Below are experts of layer 5 (counted from 0) of a mixture-of-experts language model. Rows are named gate (a neuron's input weights, with its number), up (a neuron's input weights, with its number) and show model dimensions 64-127. Each number is 200 + 20 x the weight over its row's rms, rounded and kept within 0 to 999.
Before each expert's rows: a language model's description of what the expert responds to. This comes from a sample of Wikipedia text that the model never trained on.

# expert 42
It responds to: Nouns and title words about film, TV, music and awards, such as film, television, Air, Best, Star, Open, Australian.
gate0,199,217,162,172,188,190,217,216,163,175,223,189,194,197,194,211,226,230,190,174,219,193,172,194,198,195,202,226,182,205,172,201,215,184,188,169,212,202,185,183,182,212,192,183,214,191,225,203,201,187,207,193,188,189,232,221,223,210,217,158,201,175,191,170
up0,201,209,224,223,174,189,203,199,188,201,184,241,218,211,172,226,218,215,203,206,214,204,178,197,218,212,212,189,192,199,199,212,217,216,207,215,190,172,220,211,252,159,208,206,209,157,191,233,164,227,154,175,195,198,215,190,157,198,172,178,195,194,190,168
gate1,228,183,204,203,181,194,220,202,202,161,192,208,197,171,186,200,238,207,231,202,213,164,196,186,194,245,180,221,208,249,186,210,251,193,216,203,234,207,205,228,218,195,215,195,215,180,201,230,203,218,182,188,189,206,219,243,167,203,198,189,193,191,204,176
up1,184,151,238,201,175,201,219,209,232,176,208,221,214,225,211,221,205,190,235,210,218,200,195,220,207,214,192,226,209,220,146,211,182,226,168,215,187,229,228,220,166,175,179,224,213,214,182,219,183,177,196,179,205,178,204,191,209,214,197,182,199,202,209,168
gate2,201,181,186,175,210,193,215,182,186,207,164,198,200,196,162,194,204,170,197,206,187,201,187,201,202,225,185,170,191,189,219,171,234,221,224,216,188,168,211,176,199,200,226,208,209,244,182,215,217,190,195,201,223,155,195,189,192,206,177,221,246,227,225,181
up2,174,238,189,200,168,206,215,209,188,178,203,228,208,140,206,187,221,193,218,194,207,226,201,246,185,189,175,234,196,185,206,179,228,184,218,191,156,195,193,191,209,170,157,187,202,209,220,201,190,227,216,219,200,212,196,191,226,199,203,248,189,204,185,212
gate3,202,200,180,208,215,192,187,172,199,199,170,186,194,231,227,183,188,241,236,143,183,212,231,200,218,191,194,177,217,202,216,204,193,212,204,187,228,202,181,206,181,190,179,202,222,204,177,214,227,200,209,196,218,180,243,193,176,204,210,232,179,186,197,204
up3,224,221,196,173,171,187,211,195,197,188,195,209,208,172,214,191,206,198,178,170,197,204,171,177,205,193,199,161,217,194,184,195,165,224,184,192,189,178,189,192,201,202,176,218,214,193,192,186,231,216,171,190,172,204,208,200,169,225,177,166,174,204,190,179
gate4,187,204,185,144,187,207,205,204,181,166,181,219,197,204,179,205,188,157,186,230,215,175,187,215,234,159,207,178,203,177,201,181,222,160,209,193,181,177,191,196,182,196,185,191,181,205,181,191,158,220,209,201,193,218,190,220,216,165,231,221,198,191,235,215
up4,192,172,194,197,204,232,187,206,191,202,207,193,170,233,191,196,221,196,201,188,161,209,177,198,209,222,230,180,175,204,181,179,215,215,143,219,211,201,224,177,175,211,187,220,207,208,179,166,183,175,236,168,223,193,191,206,208,159,205,189,164,218,228,207
gate5,228,223,179,206,219,202,214,185,147,176,191,198,186,209,197,208,201,206,204,176,187,193,165,205,233,203,191,216,184,171,165,202,183,215,196,196,188,196,233,230,192,178,199,183,217,190,216,217,203,203,212,199,196,210,203,190,223,200,236,195,171,160,164,203
up5,216,205,168,192,228,185,195,204,212,220,195,189,232,219,168,195,244,193,176,196,202,190,191,203,196,161,208,200,237,204,221,238,159,180,188,204,194,179,177,219,191,235,138,177,210,201,213,214,221,219,230,182,222,226,193,170,223,185,216,232,203,217,192,188
gate6,185,201,164,224,229,213,150,174,167,186,204,186,195,185,193,192,218,198,193,219,222,178,222,233,237,194,248,176,224,227,201,214,211,227,209,213,211,184,196,210,234,166,228,172,207,181,202,216,203,208,206,188,216,189,186,209,199,214,201,174,220,237,225,202
up6,206,184,187,197,184,189,204,188,210,201,209,200,214,223,207,195,227,176,197,187,180,249,210,191,213,199,193,232,182,211,190,173,230,212,186,180,211,179,186,190,212,190,179,242,160,188,202,226,218,227,225,205,218,186,220,195,187,157,221,214,211,162,217,209
gate7,197,202,187,183,170,188,183,226,192,200,194,200,179,217,200,200,195,187,214,189,203,185,210,222,179,191,197,210,195,207,204,164,235,234,210,217,189,190,211,201,175,181,207,199,221,192,249,236,197,199,229,167,206,208,228,167,193,182,240,228,190,142,184,187
up7,198,183,212,141,178,190,208,183,201,197,220,201,224,208,179,194,158,188,178,193,145,231,151,231,211,216,205,249,228,193,200,190,207,198,208,235,169,179,221,201,219,220,214,215,229,195,194,195,198,179,209,170,230,154,194,198,217,220,207,211,192,218,191,213
gate8,220,183,172,208,243,187,201,200,198,211,218,216,217,204,215,179,221,183,198,207,197,236,188,182,160,167,179,230,192,224,186,199,200,225,212,197,240,211,209,190,220,158,175,220,225,187,220,194,220,201,198,179,194,193,198,193,192,187,179,177,186,198,192,213
up8,169,224,207,162,192,166,194,198,203,208,199,225,192,202,228,210,216,184,231,199,211,186,210,201,218,192,193,204,227,216,218,203,163,248,186,176,190,209,199,212,215,201,187,208,187,189,193,239,226,194,231,204,228,251,202,211,231,212,208,206,193,211,224,222
gate9,205,203,206,197,213,223,181,191,210,199,201,200,186,219,165,215,196,165,181,192,208,204,201,234,202,193,214,211,175,163,217,197,159,183,201,209,190,211,175,190,224,209,224,218,187,194,241,148,186,206,200,190,195,211,168,217,218,221,204,202,198,187,261,208
up9,212,187,204,157,217,202,224,215,207,192,217,233,209,183,211,202,217,201,245,200,154,227,167,188,210,222,230,169,198,205,210,175,178,212,157,217,206,181,225,181,200,232,182,168,198,205,219,203,218,205,195,213,207,176,183,181,179,192,200,183,210,220,217,195
gate10,214,226,158,180,192,205,176,158,212,186,208,205,203,211,209,196,217,221,194,208,176,239,208,193,185,187,214,181,220,218,158,193,221,184,206,220,206,221,238,199,245,175,208,198,242,165,193,232,227,222,202,208,235,194,218,225,210,198,195,200,209,165,233,208
up10,199,188,219,201,196,203,205,217,184,174,227,204,219,197,193,181,196,205,202,189,185,172,221,181,209,225,168,224,218,215,229,222,205,173,205,156,202,217,184,192,201,186,203,238,190,231,181,203,227,182,221,182,216,207,190,236,213,185,203,239,215,204,209,155
gate11,219,214,173,180,228,185,233,192,166,218,198,171,195,177,225,212,216,171,192,179,202,198,242,195,208,216,212,230,216,214,215,156,187,222,215,178,222,204,187,212,196,192,202,191,207,181,174,188,180,186,196,210,196,157,212,179,215,238,206,173,181,216,169,194
up11,218,179,195,193,198,252,201,213,206,205,192,222,188,206,208,206,190,209,179,183,208,170,176,208,168,204,213,162,209,192,205,178,197,239,212,216,208,227,217,191,165,190,188,225,186,172,188,203,180,172,201,165,176,201,190,201,185,191,211,234,146,209,161,175
gate12,179,172,196,195,204,193,220,189,196,248,196,206,193,235,186,207,186,196,166,189,218,208,200,190,264,183,208,195,178,215,202,189,232,198,193,227,193,167,183,212,153,198,227,210,190,213,192,190,211,209,209,190,199,170,210,185,205,176,215,213,186,175,182,227
up12,220,212,199,196,192,188,172,183,191,195,192,192,193,184,231,193,183,192,195,161,189,196,182,213,185,216,218,206,242,203,188,200,183,184,206,169,217,197,210,214,173,228,188,222,215,195,169,182,224,181,193,237,204,251,210,223,210,212,179,187,209,205,216,252
gate13,196,205,213,208,198,224,142,223,218,208,201,206,209,212,235,201,215,203,206,202,210,187,225,190,165,201,228,193,207,200,209,194,214,196,177,209,181,237,167,216,193,227,205,186,160,150,222,224,206,213,180,172,217,225,190,215,141,228,213,190,191,190,187,252
up13,194,181,218,193,220,203,209,214,197,199,175,198,204,209,235,216,216,206,181,257,207,166,199,199,189,178,183,199,194,223,208,200,197,176,204,166,177,216,196,179,223,219,213,229,235,201,166,198,192,189,206,204,217,170,267,222,196,207,230,187,164,190,203,207
gate14,196,191,210,192,225,164,208,215,207,210,216,172,182,194,209,202,220,195,184,186,198,200,215,204,201,179,223,191,208,224,169,197,192,202,186,201,167,212,184,179,195,168,172,206,206,179,218,170,237,219,178,218,205,173,133,157,212,163,216,217,172,178,191,213
up14,213,218,184,193,218,201,204,210,173,226,187,129,196,175,207,174,196,186,199,167,191,199,170,203,237,201,256,236,168,207,199,220,197,241,204,175,217,203,193,211,199,211,233,230,200,208,194,227,218,213,216,194,229,209,204,203,240,171,224,199,174,185,203,186
gate15,188,181,162,208,199,211,172,180,231,216,191,200,205,189,207,193,191,199,196,211,184,211,185,202,196,225,212,184,191,183,210,182,229,239,228,179,161,199,187,197,174,178,197,199,197,213,240,200,216,184,199,207,230,213,203,177,198,197,217,213,210,181,213,236
up15,160,206,231,179,216,201,201,221,178,199,212,230,242,159,209,213,186,213,198,191,224,241,194,185,217,167,201,188,226,198,189,225,210,221,201,186,217,212,172,227,212,212,176,197,220,186,200,228,188,237,184,188,217,201,204,219,204,197,182,222,189,257,182,176
gate16,174,213,226,174,187,221,201,201,231,193,203,191,174,227,214,179,220,186,206,210,219,227,212,172,175,217,199,167,210,204,220,196,217,194,218,212,173,209,210,200,231,193,239,191,197,228,194,183,198,206,226,199,191,170,212,193,191,221,230,187,221,215,244,197
up16,176,216,198,220,205,230,191,165,191,175,226,186,193,230,194,188,203,221,208,184,221,205,194,200,221,176,201,185,157,204,205,195,197,216,185,195,188,222,224,178,234,204,237,200,224,171,222,195,229,169,196,215,192,179,201,191,186,158,188,186,213,159,232,212
gate17,176,209,204,170,209,202,190,184,207,167,172,213,195,215,207,187,175,189,214,179,192,193,209,207,181,180,254,191,221,214,192,159,175,183,180,217,208,182,221,227,184,189,209,212,228,209,193,196,202,174,222,219,228,201,214,233,192,229,167,209,166,171,230,190
up17,193,143,219,202,202,178,197,208,205,173,204,200,192,210,146,176,214,212,193,185,255,154,216,217,189,182,212,216,181,213,200,163,202,193,185,175,177,202,190,201,201,178,218,208,202,209,218,218,191,178,206,194,202,203,179,219,215,188,224,181,181,206,185,174
gate18,193,198,221,218,250,163,209,176,212,229,152,199,198,203,190,209,200,200,181,218,136,151,212,206,169,215,225,169,186,179,182,182,204,180,184,187,200,209,173,207,173,194,187,214,169,218,190,227,214,194,201,218,219,224,191,230,226,216,219,219,200,209,191,229
up18,193,204,217,222,175,181,210,209,167,185,207,189,186,210,199,218,204,210,212,229,237,169,215,198,162,198,203,208,226,154,191,203,190,228,200,197,183,209,179,182,204,190,194,202,197,143,179,237,168,205,216,185,210,228,210,195,198,209,208,181,221,202,220,220
gate19,207,195,213,202,195,195,163,180,173,157,241,189,198,220,184,184,204,203,154,200,224,198,194,180,186,190,198,200,224,206,199,194,235,190,168,196,191,197,181,225,178,209,234,205,193,199,205,189,186,168,190,192,227,155,219,205,209,191,181,195,187,156,192,213
up19,187,218,152,219,199,206,176,214,177,197,166,199,217,184,189,172,213,240,193,220,234,239,192,208,192,175,175,199,172,197,198,183,245,168,197,188,201,211,209,196,229,202,226,183,159,184,202,193,165,184,225,204,179,226,214,185,204,192,173,234,218,220,203,182
gate20,210,220,200,172,180,247,237,172,187,190,183,210,205,182,239,221,200,193,191,213,180,210,192,197,171,205,201,213,229,187,187,208,169,213,211,194,193,249,121,204,166,164,177,186,179,195,180,225,182,199,167,197,239,203,189,183,203,219,189,181,208,215,221,179
up20,178,193,163,180,218,216,177,221,198,210,181,192,205,192,229,190,194,186,215,178,195,198,171,207,160,189,190,221,197,207,214,220,213,151,199,198,182,158,175,205,206,199,167,179,237,196,245,213,219,225,151,216,204,168,186,187,207,201,207,225,223,199,212,179
gate21,178,167,221,227,218,229,204,202,184,223,187,231,184,186,202,175,223,197,186,176,175,199,220,188,213,163,208,201,174,216,184,164,251,235,254,195,206,206,198,170,195,170,179,208,216,184,240,196,186,250,234,188,215,187,197,181,200,185,205,182,183,181,214,195
up21,180,223,167,205,195,222,203,224,208,188,233,191,181,207,212,185,191,197,207,190,189,211,226,185,232,176,206,198,166,252,177,218,185,158,185,207,215,185,207,209,210,175,235,208,183,188,209,190,199,194,193,195,203,193,164,203,224,219,205,187,213,210,195,181
gate22,194,198,206,227,222,180,189,223,205,178,212,208,159,211,191,190,219,182,195,211,202,171,193,198,206,192,181,200,175,202,192,180,217,237,175,188,181,220,165,181,179,177,216,217,220,201,245,213,199,209,222,203,220,189,192,171,200,188,239,206,187,202,191,222
up22,192,186,216,187,215,235,248,197,175,203,181,240,212,212,204,213,217,187,197,195,184,210,183,171,189,197,146,223,246,194,179,210,194,235,203,197,168,184,222,194,222,206,172,195,168,165,180,167,201,190,205,230,214,200,215,216,200,185,155,207,192,181,193,164
gate23,211,192,202,188,185,156,190,232,185,199,214,189,183,166,195,170,230,182,210,179,226,195,232,172,215,180,212,198,203,189,195,166,196,186,187,194,197,180,200,215,202,218,185,194,166,206,172,211,216,153,236,214,195,210,196,171,211,188,216,194,187,182,179,186
up23,169,200,210,164,198,247,186,201,160,217,199,166,206,182,207,209,173,185,203,227,203,233,203,214,196,217,224,207,205,206,174,215,196,194,186,224,211,199,190,186,220,217,170,226,188,223,158,185,174,214,167,185,204,193,164,227,188,201,162,195,192,238,208,231
gate24,151,214,213,197,227,185,183,218,199,220,196,199,217,252,179,199,230,217,181,236,196,199,198,183,170,214,200,200,189,174,190,196,210,217,215,198,227,184,216,191,202,184,155,192,172,212,213,207,145,177,199,209,184,197,191,189,214,225,216,219,198,191,247,203
up24,221,186,190,203,192,265,191,236,214,225,192,210,241,183,193,185,183,212,169,199,200,179,169,181,222,193,214,220,220,195,203,187,216,207,216,198,254,183,184,190,177,182,187,205,216,216,230,171,215,222,206,237,196,204,215,200,174,175,201,178,207,195,194,193
gate25,189,199,186,187,228,227,179,194,195,221,235,170,190,227,202,205,181,195,210,192,156,197,220,172,189,223,208,200,130,182,195,157,203,195,231,219,220,208,183,176,207,234,211,181,191,215,229,175,182,196,180,204,236,173,173,190,199,200,234,216,204,164,222,208
up25,196,197,187,182,195,198,163,178,230,191,183,233,231,190,244,211,209,193,184,155,169,220,243,224,197,185,179,205,194,226,194,188,231,176,196,173,220,230,225,203,207,218,170,193,217,203,214,181,186,218,192,203,156,190,164,204,179,226,177,200,200,202,194,200
gate26,158,210,184,180,172,192,201,202,164,212,231,206,195,210,215,203,187,173,200,213,210,204,212,198,168,207,233,209,168,197,165,145,198,203,145,209,208,237,236,221,244,197,216,193,184,205,186,194,217,176,204,215,218,192,190,207,197,206,229,193,211,181,172,199
up26,166,178,223,196,224,209,188,229,198,195,186,222,173,191,177,223,191,178,213,235,219,224,201,214,204,193,181,238,182,196,236,201,190,194,221,209,168,180,156,224,211,150,170,222,199,242,233,221,165,185,205,192,183,207,182,214,206,235,196,160,167,208,210,199
gate27,208,177,180,195,188,189,216,202,222,203,193,214,157,232,189,197,228,210,203,200,209,203,160,219,217,201,230,136,275,204,213,190,188,210,206,242,206,192,173,233,214,181,222,211,188,177,238,205,193,203,199,231,226,219,206,199,199,226,195,203,203,184,212,210
up27,146,230,207,209,184,206,211,201,228,186,211,214,201,206,206,202,188,166,170,186,232,192,190,216,216,202,216,202,180,155,207,175,191,229,177,200,194,210,175,174,193,180,152,196,220,201,187,188,157,192,180,222,207,231,225,216,204,183,212,164,197,196,246,204
gate28,225,236,218,193,205,199,186,211,197,218,221,200,202,215,178,211,183,218,224,184,172,168,199,199,194,178,208,198,211,252,198,199,193,208,219,194,211,176,242,198,224,234,218,190,172,217,215,160,223,237,199,251,185,213,207,196,190,214,218,189,232,201,195,239
up28,204,206,181,205,219,212,168,240,226,170,185,160,177,213,198,210,210,210,222,173,231,178,181,203,199,207,204,171,250,198,202,207,214,205,208,202,220,194,203,233,204,200,185,195,175,188,196,206,212,198,168,232,213,202,238,228,222,221,209,174,178,194,195,211
gate29,181,224,187,218,215,185,234,201,191,198,201,221,209,201,186,200,216,212,242,214,209,201,183,235,211,213,204,199,186,178,183,172,182,208,168,191,217,262,172,215,218,187,209,227,188,167,176,194,187,222,229,159,216,189,212,203,192,214,232,198,230,213,213,210
up29,181,191,209,218,219,193,236,207,196,172,198,264,195,154,183,182,189,234,218,206,224,208,201,183,202,219,209,218,189,216,201,215,201,214,215,203,202,173,243,182,216,174,222,168,192,208,208,187,211,195,211,230,190,198,210,220,205,231,201,226,183,165,185,196
gate30,144,197,177,196,208,199,224,193,189,198,165,203,214,253,206,159,185,217,176,215,151,190,189,170,177,171,212,202,158,206,193,225,208,180,191,203,183,194,210,199,172,186,214,183,209,186,193,206,232,185,194,196,189,210,225,214,173,187,225,180,200,213,216,183
up30,211,198,218,217,193,231,194,191,199,177,219,149,182,203,197,179,187,177,196,213,198,190,195,185,238,163,217,185,189,207,190,224,243,183,179,201,197,192,184,184,211,185,205,214,232,180,237,179,170,207,208,187,244,220,216,213,208,185,257,185,193,155,216,188
gate31,191,185,174,162,186,193,171,203,190,226,209,222,171,188,202,196,232,197,199,204,208,205,225,207,160,198,214,211,204,221,183,241,181,223,189,221,224,222,197,174,219,208,196,203,188,144,208,233,189,235,201,198,179,208,204,183,200,204,177,228,219,215,184,188
up31,186,206,191,215,209,225,178,198,218,184,188,189,223,250,168,205,200,195,162,175,201,201,181,195,184,215,192,190,168,207,176,185,164,209,195,210,191,153,184,187,214,194,235,215,227,213,204,166,201,185,200,208,217,173,233,183,219,201,204,199,207,213,188,181